Experts of a small language model: 9 layers.
Below are experts of layer 2 (counted from 0) of a mixture-of-experts language model. Rows are named router (the router's row for the expert), up (a neuron's input weights, with its number), down (a neuron's output weights, with its number) and show model dimensions 0-255. Each number is 500 + 40 x the weight over its row's rms, rounded and kept within 0 to 999. Numbers have three digits each.
After each expert's rows: "raises" lists some tokens whose logits its average output raises strongly, later layers aside; "comes after" lists some tokens at least twice as common just before its tokens as in all text. This comes from a sample of Wikipedia text that the model never trained on. Tokens count by the router's weight.

# expert 51
router:486577525431518557513488477506529552529520459498541478547568538506516523503482535481476426466548533434422461533580532499496523538474461485554435496518528515487493559466505448511525536432539511481520417477547500494453505456443511493506447541518493444493524464532469550514520481480504533529558487474569472465433486498526411476489528396525515549514519538538468466492553490487494486458559511507491481514539429462452535523535501468453540524529479518544444556433560530465526447473471482568439456490537485480506457485536473485517511518440573451483526436412519451545523477468522497522425526498500449564574485500431546503516467517500470474436536444488559434455470534488523405488501525461503526495557545560437630522523533544492589552435509454509550535504539498542500560541433519
up0:444480467495421418544420486509510498551521482528504497535535502506476471490503469414534461592487490529482563515503494608496443486423505527540557500469512520515483489558428486531547524455494506517542535509486491542487548509524542543421456553510435493567479510513516426496489477541454449463514506525489470499504461518513485572465560431496428461533405476478516516476537475518470576556462443575474472493490481470601510457412511519554508520466546551443514525441535504449498431526435491476497497501547511511482541458509586490469543568536452493484497552526491542432503558492417553474461510545440537520469465477514500510559496442525533490549387504542404418482517463561520517489484517490495490521535495488529491499479477476571498494521503519513436541493503469494535417551564561
down0:480523495523535569584572551459483431498456536451496497525553437479465569444497461482487474488510506543562501529544515442567520540498472477462458490452551507454508484485504537450545524545494583485515412540538473532522468437509541519528488497507532451444500492469485455510483496476501542475501509455461591487552453589482523520576514450492488406583514436512546507544516521442533476496414418466447603428546495500499553515500532471545495514454494502499535480503556528526516509515575496454506417496479539535485429510462429500511471426521492497463564496538586518494528493476575491515459430488475447535439544535450498577464524505477528595494528450487507503543509509448441406492497530539441463564427501459489506520502402462530535478476500485500517491499539458482485502518526501
raises: " diplomatic", "ctions", " abroad", "itional", "iction"
comes after: "1", " | ", ", ", "2", "; ", " in "

# expert 76
router:477529476519463472513425472440548455433501508465441513457448509456516522500470545434448546429628455551487573380458496511458551545478577502538536561471487494530542529502502427510423484485462514549473500528527550556515500540511474492444489452511494520491479433455485510474540468511505531506470467488483526487427527531480460414507531483533568471575484503487552538512532450487493547586505519499505542457539524517499535541462500514525500438498505502448554454564442441440539501536453474475503483442494477543462520548579526471428505463390494492439539511521443505422544573514513513434534471477496493493423562454570475524435536477522471566529478490474547544500474553499497510519482430483503476501512519462494431548547463530453526510467453463516515553503483429493483446525439501
up0:494443507525569516459457522559459475576568501423564490444493460513504533516542534494508555522442448582525495484409434528552530477544532431493459489519416524461463449446486536567468507511437506519530556473486552515482533520492484589492549500527467555559417565557552434473496508461514558441530536508557523525459507548534469492528495510449478521487534488443532487424541453447545519482526447541453506518446574500486511449472484496509473494445482472422530587462468494462439442513496480497473569478459492510563521424446513487501525545506505513509527527518455508449540519446482550554552545528485530420471460465505499465505460529534494506576523622479532593581522519483471471504566481568496476500511475459531484499437492472523458476487512503515520546467557503474489450555528512
down0:502520501517520502460543518502455479472512502555481534520548519488536503524522529507470482447564477480487518535509488505515550505497536476533464547494541548471538630535534504475482535410541527487475593490522532484519456472469473525512482526535474487527477518479604494430564541453559499547498471536539528447440566541541434471526553504514447503478537523444478540466477522552514579562503504504469516534528480546564506452493496524476467451528463504518512502579572476481589495500513516428497466499488452455511535457546529433494462466545435456490373493511568493470510486516609509499459451525513542494477578461555508471587497585513450512531534506462563565485517543497528473539493512532517411427526542426550505407561586505496528564466531467470547464445541460521515512501451507
raises: "ed", "ing", "ard", "es"
comes after: " S", "S", " B", "B", " | S", ", S"

# expert 18
router:498513561444555545442472430547553529493448432471546447512524548556510477464474530471497476548525489460431449536546496508465536565508481561554481463435493524480499557472530473521536557475545538499485448510429520430534508478473503505529507523566497478530495536554445476439475465460420512486489466431518485495466555494550474481478581463498508427527490487549492412444544561577439426444519517501510476467522459503529472529552410478494529504527473518541474455424526521489522508505535452540469483467497559500494450454535439509557460473473497497517524491461529435524572504488422541498424433514436499574552444508468534457569485563501448488470512507499551495447469442512570471463536536428519502484500441465530512514532499546454550481441545512497550534538548476572427539583496483
up0:475440499581460528559457486514471487435573444512496453513520480451454467605512495513494534520532517575519457471499488504420511509479479484461494568508547605532513492467546475515522519473548451404525562491481520515565529492512506526470494538449554431530516469525545510475469486556505540460462539507473518488503533528488554471521521490530535487485561512538541461503415515628437526487413464510475462480446486564549521545601429552530496588511520489506534458579514465515553528475482417453489530546584512555537440565497475470488478526525497561487512516518495493487489558461573478426439541438402542495509507567529466552507453512539533462572495478453466543536522467493510501503458479485522468509511488487520525502501484492553475399479537483487472463489466444485568474542484515
down0:589555494517406521467475470577481542501483510561462500431489473463554581505466437527608496499575444547547450544557404511484484537522444485528539476538459457472421479538505497536524506516441558520544510505513475548490499468500503510494516442480540597461466527523502513448498468544487538505531499481489520501558518493508531539576481540481476492585499447495427506522514540439471541547518467474445522473451482533459562401397509509523498474491532494455574512458541475484518462563515525516458546514468524470454520502530520502516450556460461482526501487538475498547495476541522472524531517506552476457458524561493514471450562499593459503506455542533508511540521554454455519498432409468486506465482531483471490520476575552513561500460549534527459585419567588484520455499491457
raises: "Species of", "ays.", "ings.", "araj", "now"
comes after: " ", "–", "/", ".", " | ", " |"

# expert 39
router:475560476412500582516503477551507531520481478507558470523520499526517523467475561549475430504538519433396442539545538489486479524427468470557440492545469522505489539476489483522511551489543510437492418489576542522479470447447499522519442499505525465504532504535495526479502482496469487512512477469536471528446511507614456506493531424489465575483545508487458468489542521558469483419561487513521479480498461450460530517562490428424519515518462558571479558438544519458504477402522456567512475503537510445534454485530486477547521501498562485478494500446551478579508463465523507549444489474539460499572459503433553466504479549511522454418542459479557432484518554532515437486520564472538534447537512566485595560474512526535566561425455495516537489471519465562503543545450522
up0:495470510534453491453555457487497554559486470489490531506529520503589480437496460454520534432587471456501472452535541516461428452488484535470559493496445491478455505548481428480452473521547583546487581556505435484548525479537464551479435448488438530513559517472477503556464507436511417515504538482493486550558561519484495563524455528503476467502413460498484544514405543472554565508533456518549524423427525597478568513441502448551469429501545439467503448526539536509528473494516456511535481559554491529407583551453469479504563455471541515582452545541465536539478496492469462521537492484566541513530471543549484495478512504461519569468470543463495476474497513489486552483508504467501547476501470473553462491546476499466472467507418563511416546510498486507568491507512526
down0:547469432551459541515441502538445572524530535559483465510437557567520503521518508515466486493446562504495537527492493544546519491480490472433474524496507514527502515472464494537517476480454518510483446469479483492461446492479477445493515510541559447492452463525542489450499481505499504399481462460418533559491542501517508483514522568447544568510457423547426465554492502529496553498452473537564534587495492515541497504512514497537562568473538501556547566546421445486458500516544532404525485535446493493513486546540480546540473510438507481469462488563475499505498409566526568459479539485546451473487563489517466401477511541488494563550520443528541444503410495495485515441498511581447520495505528461428455509525552472545509426512553474519594498489626519483429499455472503
raises: "board", "ifiers", " fuel", "ming", "face", "fish"
comes after: "–", "1", " | ", "2", "-", ": "

# expert 6
router:481550531442500583445487449511576496507496437460531510524544549483536534494543497475520465513540529473529455521560511535547450480494514552536400499445536513434506481449511475565515478472510504496537396494451493490518561443529544523530522469510512494497510471559441524509518424514550568481527457485527456458430566492448445507514570460497518557498468512547524520526517430538478490490472517520472453445477480562453520578550495456428487545532487514554519557432541551494506476524513417547432473560570480492483516429436461487512518474448527440461517442420504460521510490430487463488413565589501457455545441526495530481470490463483456474478503519469527425472524482456544419475508539463431438458450515522462469559536514502457581460477555484512542529512525539553488550521508487
up0:513510526483542529535520544446501508485506522584466543498475459484491451549470480528554553533516476533508555588507459430495479510543515449553513555540493422470500481467537506518529433574497436510459499497485565527462458500430455429420559516461505513501499481450520539512509562426563469565554514464501492536467528567471547557526538522477501512486412482513543502416574536463533528524467502568507516566525597511506484486474538551556462509540527453492594552482516385579531500494550476470452516530461497482517468471558528485602512502472418565499497524502470443443397520516508496514503476554447479470466447418564475513459419498452522542512539506491443526554512462522520544489515507520592472548474461523443499487522559468473511543511491454495526475493528499505482547509499490
down0:480594501499476566446451497471540530528508480488473435511509547553445458474529544476506505477450481547489499479531518439498487514495558479600462529507525560504516581504459467530491547486511427554552538457498569499477544507393457486486470525454504497523541522531509431567453482489475499464470536546508514534421591552518481560437477557512470505542446484524567545466520459578481542524525567466551498563511545590523505516517532440484557569574515524452520504526555514567463541504585480592439460465497456565448534470502516493494555444495455503444523523476486520512467501521539501519487486494449487499504431532494451521448556448496603511524478536489487416538452443554484534461517435460518445525519534489416547483487516528448509482442486498476496470534531552492543479534513441
raises: "ing", "less", "ous", "roll", " career", "ionally"
comes after: "\n", "- • Summer (DST):", " |", ":", ") |", "|"

# expert 48
router:498574530439514562498494480504526549557509458488509449512568550546521531509502557500450429469540516435425452523577543490505525550480477490559410510516519510482496564458526483513522552465518494485503411487550500502477495485451516515525476520535484425482524462534486570500501514499494564526544474483537485466439511532541423511479530402489490554521491547528481472502564495487515470453552517480504488530552470472461535514512519458445538545520480532552415543447572541481517464474488449607452479508558466477488472506546469498513500515457564452516511451401519442526511453482516497531405543508488451559549457512450567496520477546464457473447549428475537437473473510502510422480501532462499558512542541540428605505531519544477589561438493454486548523491515485557497572540434519
up0:509497548496509488550486506489486497465520516543530505554496501464558497577578480494486495474502469555496542469490463429454452507520443493500478524486473523495488429499541532462565469500508449557499558456485476563484416522554530435450481534482495514533511575470555495548464526555515425419561534581512523466427529516474576564477501515479527536527451480532440484509420588461531493528458515513448482514490528556494555426450406547503505504495498533509490480517411487556581502524503583449515562521462521518497517563492469498544448459551494461503435501546444482463492522455524515491540522475504544507432524528492488529503465501492502512574489514570508520526489477504410543405410509521542521499444479463468481444537447506444492454541389539438453492442507471531510519386493501
down0:546508423437430508569537569552503553454583482492466471525532433568497426437543539537478557535427577481541466567454487476562433494480497505476456484462532471510520514511526501509469487554541520478516473564550476497481470478433517455582537533467548456481556511464476545468489496450560489518533494455512543495502496490475504523495552444482467495511526469455489504467527514541494443487464547470458541512458560451486527511514518494529506495558502455437454513548554574529481500450486513443463547434469477513505443468516423552544545502470504559536507447529458534443442439504549487537473527558549441511478547480501529564535488450463551567454617479488486427517441461503523544498451537446473557519493487581457516464502479564537454541486546507427567569492466509471545529540536463
raises: " years later", "iens", "a =", " University in "
comes after: "1", ", ", " ", "2", " | ", " ("

# expert 68
router:493564524436480572467485475540523584536513461491514475560559528514516528510511559510475421446533547422411472540580544492520525526497484512564438490516501525471499566445533453518504529469507497480493431489564486469448523465420522508503457525549493430491520464537485527519533513514483556531512478483577500457451491507518424477485516408514523535532523507564452472477576503492504492493594504485511477506519452460475523526508504447449548506526489543554434553447551537478511459477476454605441467501542486493504460472521451469505497541446564473510520457444507460512496458476513503507443555512464451543565448512432553491533491517493475452442532452482566432462484557483512429485508515463482555514519529546437603540533529551474611544428505475527574521482523462554507547541450523
up0:509483497535524531504468486514464540450512534501562514465416422460430449467440443550488501555409521467540482470509400515562488473530553539453511452529463566407556479480496444442519497501517523500454516476466552466483499554494514441486536432493526503479438466509425533473477471509553458553471575499471468451460495516557489497468509566541529408519562536578508521478531480415496501492526522551550505499489539506519496395505537466551465522437543517532497485448506543480457545559454524490484485561503477432598526479484560510527543479503457537422596494530514499459475534567481509447544541471529499486521469477538502546517520442474499505535509527540534490471540423523532561534527401495466498503558482416483434521531516490485492514487425506443472473424469547466541483533504511
down0:538485497517557493408449548458510514460513495513429536484496567498522484542517458487506498442489444481499536437566530438480568500482437399467556483460483500516500514430455447514451510520564518520452498502543496505501494539479512453426473427563482600524566522544513542476463523480448502494451490549492537460506490513464426563482506497530518525443471474519440434492470464535533466544470456517605526491454459481535528519513494515498457457490525601507485534511546461469541492464518426634472530458533552548440500507459467484475452546520480496491485478512535490518498459495473568461556536534475575504547505505518520478495516445548392452473489469493505517509493509533515434491453515511547540487511539602524557506472506465427587422545539527485522556566472480568447455483453491
raises: "rogen", "itects", "strument"
comes after: "1", ",", "| ", "–", " (", " of"

# expert 60
router:448530486488453465482457443491544526576450413462492488590558537535382500465494537455528520494508466436415444495470520575526474517475540481551457540476514555503458571482575463538585532501531482468495524578499502480490486475518482563525552488499480438454501494531463462529475502483480481464501505517469479543451563495527444495412525474497530489451492521549467472506603503498487491484526518503525517486549454509472447611530506479500499535510501491555435482485537500511467439499526533447435434457475481503522458442536488558485543541453578448493516509455512482513462526429431538526497461472469506500531418502451500568527498568450493439431525461473549448494492491499515467467526537425490569418513494474518440487563524515487569549521426489520553596533498488431477547541506485
up1:582528409578525502539499534533529458470534478445551535519467500486464539542489461442510541497485494513526522436523499486559488495530519540425548525513499551509558475581498607492476580524522419547525493558504501520498498527484518520480492528416488515428503486515562397524503593571548479468473516511493490482452505520491463549497541468424445567491627514463443453550520545479504495549467490462517546540560504535433493455535468552490480490515446509498512494523453519429438554569492490526561498498444501484489481513485497498473540524518488515470477459552557522490506517515513512516466521530386455483504492508532480599506441454480528475443450444593490530575537457516613491480541511487537520507476457465493491515531478501481507558465440459534469500464456441556492577493541521
down1:528555551498477500521485420437493507575450450516492478432491500581445497415500613476498496484482501513500523508477499554545447472455564515498450431462480553494508502445479540507517489500468534502545551486445494550552508533471550510468506464474548480548520494531517490486544446527490486465427522483502507470576540502545502445459485468499462500545499571499454479512540510563444517569484489483551474487546507531472486491498484570438511460463507490566509454539531488570479556517521589397443557474496455522471514564509473495517492430430441487484531527507454476491465515470491470408470523490454398543510561500441493485478538480393467460477534480523516487501505508546551468451525565498472476531539456507526639544592544438546482450468557489531518454508442500551515480458477548
raises: "age.", "ious", "ense", "land.", "alth"
comes after: " |", " |  | ", " | ", ") | ", ") |", ";"

# expert 61
router:485517580445502536503482455531438474528443491563511431554564591511501523505520539494450530462530566461415468481546493506454480490455480463597453517508543535468461530417500434489506542467511545539511405528514511525499481436428440554547562514589527414420532473492501504533487516515452559503501506574519501489472587498536441486511551419483499537443542542516482445461566497509539563403551481475480502492513433469456509532478507474503476503540526526532418500514455500528539418462471517503414498423463488522466447497514496507509508515462507455468450502469468449486461470450486478515505480455425533519531462477504491469486457540473476452450528484527576450542483518477506450431508561497491547466524483496481462474497508517493552521439493473486579457501521453584411493516466538
up0:385434504522458551500444526562533511467548526518597526573537486493438459469519498484461486563511497482469490548512465593474494353523541522451449421456512470453498470496515455513496453509535483461503514605555490514530501469523587464519494567448505495545531462499551465506435466565456490519558553502533467529533505545527551535453520537426510487447444420507448438449511509582517460480398509509522549513481477498506508499481577478555524536493555480512538559555505476505470537552508514438471458511488557537485504497525491538474507418431495493488453549489505473509426478525445514435476462509450504487509477481499495518538451497513482445495503538524504545550488452485587507435468480545501540521457427554574485474435521459536446492499441461478517483478490439466518502483499516
down0:497569472516445460502526421569501457544556538510544459508444467436506609559487499463498511538484494517515570488505457573544501517546477550495502512450475503471531410555461474545486478520484506534550509498466434416503525492512534536490489503471512526486496569447522470543459532520470454401522488427561519476536489440520518533487413496574563513564524536515527511469488503494533530546492448475448503465493554502493444464475492567440504482452434497403484469525520580424408469422447489508515507504511478555430597513454465478463447472488538462464464516463505460547464532516472503428531505474497489563466554558495513578545486556529503616486573487504549526478509454410458458532465539469446520530445550482490573463493481507504482548478498482514469510498482520493511471524507504
raises: "- First", "arian", "th-century", " may refer to:", "- Comp", "ellite"
comes after: " | ", ") | ", "0", " Sch", "\" | ", " | W "

# expert 20
router:482509519463458455471511454462563563459466415536480446518463485556486501485476476481495412452537514423513441507516532538479514493479453534555493532503510528487465489484537493563503536493557508577526483511475555399549585481470511528560508523523454544538443467511465534461481554454483501486433459444575421520479509500573462494455565447519449446515432425513463472508512482561416519486522522543508487536456457567522477504506480467477533501482531489536488455525500441519476476549470434492512475512510505499498511509512452561507513545507453461500482508491524434519471504481441507477434445520453428446570476496468599521461499444552417477487531546499516532441511517442567472558539537422484499453515463462525482547496552508468563522396506514583574543613467490529494474531492465
up1:441513490460569422523539515482493558531456459423504515521475473511491524486538458405524555488438537469553609481473551536561506511537518426492517476515543595506505475516423482470462478566466476461479576495550475484513527500493549508517608458485441500439456483470539501549517484487506444383519484464468516593584489467509507487562526544484570448482525489524603506488476567504500491422531466507436534519476486465527490521461470441527536480491518509523495495534417509541430507459543514458506485515555494494526464474479487568512493514452537482552503484489457546509455500561449588470472485527525467487493488520509462529495541501442562505480438553509489568536467487528481505504520498582534494585449402499560521476496511454500485552538430502512453448502489485391499476503517511
down1:482526501534509514514517452554597492487515515542543537502466499508544465459510552523464480544535546482456553483490463467454480501480471486497495404438535493526446474451566524513559459561593460511505436542554517515455445531450469526503463472551542558508503559472467435511510455432541486516595506482510522467469558465553519498464503496483429453517461501442565491519490451456475444498477489520533543521569443505465422466517499485530485485537515479445457489479547532514550506491514470407466440421541551503524533543533453505516513495555390520519522440426543446530452460579482462500562490539488471516434518524507533430494530419527496524536552584475458461483561487587488497500422549480452487439532478569459421502536528535518510442448559551513533520501516519518513512515540439
raises: "han", " was then", " Channel", "ha", " music video"
comes after: " | ", "; ", " |  | ", "0", " |", "3"

# expert 29
router:508553445521407483485506556531506477443502482435479547435424441528451503563496493475554516561444455472575512482386470541566529479443483547512506495514538459510528474547526529470470486590499445525552477470515494599521545453417570513445515422447450486514474516487531548496546520493587478572493465467487506447538427442489468473465538479503520412472539556513523547514506438507542470485585522491490558531478541481511579508532481563486505521530428515460458558551471476476486485498502522562546521524470518545487444495465487532455524437497540499554534495624509523451502574485450461499510515552485482465472491562560468556453557481510413489524515445512538500485472431500580536496544446532480503510494537494481517541500537482533441499537474480491475531525493513504504527531559479
up0:529498510536467469527482500481488491509484524528475492452505501543530447421554510496557449460488526433490576504509549502532493469534566511487573547530482490522421518433536574514471520546526549495478508552547561528452479534530449516493394530542467428494531479475459511518532483496511561531423548556566516541596489477455467518520471580458514495512479524534477444430478469478486463493504496443555500503556429535521455491486494521537530494566518534494497512494527581459433460448481546514520457562479446477515539496516490479528569564540499575508501566440524521461523480537483539492491584534453501522562533528460504493457538547441511522614475472526518421495466525437494575434513498480445446443555509523475413478413478526570504491473444543561540510511531513473437455513425511
down0:524491539551457469519451525566479468479505557514456491468521507507564505524619463484581515485521510428520477508504547459504475496487498551476486572568455506513465504477422499476568497463437547497398484540460497513489484462447514450533479491491462452537487472500423516457493446520454532512525504605489468503551470512508505518504517469534459494447568574392502504468499454478499470573326470551551507474576529453491448503470479511512478468524497499499530525438500518510507456565442418471540519514507520468512476551458494470560565546566448493495496574415485524526480476507550567463495482462515542518504464535405434490471504543455470470487540487554506449452452500510453488524534516490528454456554450459441527505423492474483540505481488493548546513491502496589483455470512524
raises: "l", "at", "er", "ant", "ore", "age"
comes after: "\n\n", " in", " and", " to", " in the", " The"

# expert 62
router:586562525478501435537521523481450467510444512452536452543520504501495541561471555520460506460511397551536492517478582444493536585487448584512542490464465519502468509570415504555523490509507505447545443511540520549568469554505550543450473434464450512510484521537525544497503483490491549505471502442504501553502506493525506521494531520483462543584444491516562486542514525511490486524566515481525569446540557428479507535528491526479539435447515442519471518506495429510491459451529464508506464466534431535517526468468443435473468499488546514509478438425469441580545468471489581462492431485490490487498593553492486475500463590516574515515529417551500480559428556498515485554569522553540477512494589486439558504493440526476453532536486509545484529489423522456539489451493476
up0:417454529592535516510493593479529474513508506521461516479493531436537533490515490454504548492473513425507506504421504558474452470479547471470512486472557492485552512550457480497450494437487441557527504411451531532501521443530457475457501496429476471508532468486536535500510583466547511445454580501507573496519548535443527478578535517513451465468545579423528450511488555510516473535475448521461505462501530498465506467542495470513418558548535498551518490514519531488532528464540520431490564496464530454488542491480515492501497460523508533446541405538533472536482381493442511481550512491504489462519516499515511511596486454430512491540507531557421468493527410475568576490472469474429469480515481447467459391577522445579417536480508487495452494518510488518492567501480543
down0:539559517552500517525502503498506493447530476573452477502470541543527438477562525572502559487556468497514433498485526500515513516541516482480502448489490433590531477480546456486469469480494554476499448495550515525468556475467447587570468460499484563536479480443516517454389542485496448493545438555454574425555464507510410484449387470419512375516443555536498428501538478577452478521515476468492426513543518491471562506497481524477510489525490449479482534512466476494497475456461457579533473529538553552477556488461426490489492465515436540505438477460486521494549470467500499573543482556449455524505533509500479468492479429516458489542514476562617530504503493448470483443512507487504506468424571526453443513482516517513547508505475497490518489511441545485494468444467430
raises: " |", " -", " | "
comes after: ".", " The", "The", "\n\n", "s.", ")."

# expert 4
router:511538457425430566528544511457417524542489512492449514532453440533525567562498526496484401451521486447446531504475585559513476517563467440544499540450485416497532450574520518524568483477497509465556497537498545490483414490497504531535457463513488504446516500544472560494521520516555557450535480537435463518449457577501489577500540478514498518503482452492489518551504596524520493465446548520445464505515525480434496550429462481461512444518522478501477499572451571514520514516488551535514460506530526511436496502499492489471570481472623425504563484428489461513466509507443457555432519531554439443535386484438506504563498463495513504495516425526501482529465526485498478508498505445487556499542512526502466550517493530457564498542423495470568516551503453438522473502460504
up1:542421465552540510514478413560486525474618493473454451562448517488490544551541504490469452434514459446480513487563472520484533487540519471478526498499506541449561479512485471512491497479488507443509527457505447514481523568424472491515497513485529528502512525522475450526439449588504520533484576563460505484429507495440474485498452495479445489569596489510509562544438581558447459481562453495481449519425493493488441558531558475449438507503508456542511418538442480498532527533496560477522541448555410455492468381496506511507493497522500506577500496466482490495492530462449475485478494536505521506530551449580525449484504479470458530518535555568530488567489462416465534549489499462502448511495429520545561465513477523474501543475474432513536476447578423466544500451449517
down1:490510441427469552492524476508500567504442484405503531491524484530512541601486500529501505467486522495478494435449476540504479473476472573472521495479538496535455476523506510529497512484539563486599571497540497508581487454455550529516542484528487543519473440467497509487403479443487516539525555482502501541452465473535547480544475452500476523548531521572519504491567499497502435493550512556478555485485527494386410494543541497420564436470457444452453513563485476467464491465528470520477442490517544511474437561530414501531533511546495530532514438341481487506541524503455497536491478537572472502455514533526566544610486480488501491445526479482538452527524464478518532474448504497435580510496566508532574489444486504574488485532501518421522517518459424490453491504509542
raises: "'", "ure", "r."
comes after: "\n\n", "\n", ".", ").", "\"", ": \""

# expert 28
router:542545533467465548501528564562488505543497512601515488501538521589528473500439503517448461440517582502533485511545522459530528533485435503495420519516537425523467519503525521431453476406575512493556462473496485491495492490443539444497423527491445455419443419544504538480443489452553481500529483448535468561445477510506474520489553419414550528566520529430477461512484452516538511443454482497421488490504500474403551429484505520454529438552513535521459510560495515518451494430513540521506485498551488484462493537491515447546531473529508537515503454447515476459486510496490463473487472441485454563527493555462495496514460484482537517458532486492505529478506539473449447479428567523528546546506541541440547486507470531545561509403453444417550516478549442542550542518438533
up1:509487502585455497471407472564491472481548550491479527495483564488417458499525563493531514462506580482546470480463521429481474540465534515523469537524506484448398524505485520516503526521428492499421522483450517480490455488467463447482509557440488496478586440473532494471501542516523530516531524443473476451523573482481452505550452525463471449521449572470506544500470538454542523538430510452532457561476515486513476504545514479469515592523475531533497504519468486548491488486491469400572556503489451521486627487483474508495445536539564485515505428495565488424517576548491469504515469518475491581512542513523511360417521504416443502462432537526482489486434563503443555557525484437514533532469494467504569526523443438539457507507493502476472519501505485478537539443500532
down1:464477513463535585538522566504535524531536496501512492548461477506499504542498484443477445568533489480465450507453453571495485522547467440554557525494518493551503506469487419455484493453492431425486507498525502474459432555423483520535553513558480527468510510547496516528517507431471518453499511526516479476388461566537526472551513461534501451494553520548460508410500494450540469517516500484445476600487491555451501530504625501551465465485436504545483510535468507440512580490418502461466446440457535517514488481554507410455527556529536549562483430368534500481487450493479503513449511478507499530528404490495552496483532522563544539540506541460498479603557527492548501465459492473523536453436498572502501514521477515473500440426536498469437501487539511520508561507524487
raises: "ly ", "_{", "^{("
comes after: "1", " in the ", " ", "2", " of the ", "=="

# expert 13
router:558535502477512492465439472463428555484460471441515486459508487522508545527545473476472437487529475459489526560556528504537479536534495480548420582488529512474502553546503459566488474370466483519559526429530525525467542501447515571450560505516488497535540493530487506540566506491541506469563539506504482483469469573505464522465485433484562483432572483521449513518528474495528457501515537438430547523452462495484511541476480492438532531500439517554493464529487508561522538525569532608480417418515457547438539558505534441510457507497476472536484451416531461516479498469474499513466543477450520453546448545478458467493446501434532531498501499525512474551470480483461483418489446457575499527555512449437514548571507566442566530499452421512547494564550535482493479438456467
up0:432474478525458520483570456514461522513552524479460427517508480506447456486482479627478499498509529517511472458480473500542462484469489467413496415527490464505469556433588461460418461494554477523509531495560525486538454488560526482471463483500526483502520434508569471474482539439513511424509513530511500449456536537559461436550523529471513506449479512501500542464548536509538527526508545493468486545478498500500502421555549484537482511534474484455540487513549528522519484465536496472475586547568553444617561542527503558473491481453493593532510602525487512521556463500552460550536499546519489496511552484479466523523467528416471532521573566492519453482508532550476486424568482484431529499558461450526539455454462472582545473515466556498510527493517449562398425505534494
down0:508482484530416511469523459494482466534482535504411474468478494475473469487440544533468488441488445552487441547448448500504481508505540473554461548474514440430538516521549537525465419505524471466410507460507479533445531450426503462427488521524484513450469376546491480488500507497547531526457503526444470500512448491477516483466489554505502486512534461419437486480469495531578489472518530483541530503490529499501478464473504573488516403480519470511498609532516560547514592521424537495503476592485503481480511533466487548476482535525539526461565500558499533515537509503478490533500485569571524447462555489475461415496436455465396497574510555443461484522457540430488516423483562500509538595524497419538575502515513489446554524479486512509532561570527487490511456516554463
raises: "ar", "ing", "h", " from", " in", "it"
comes after: " (", "\n", " \"", " un", "-", ","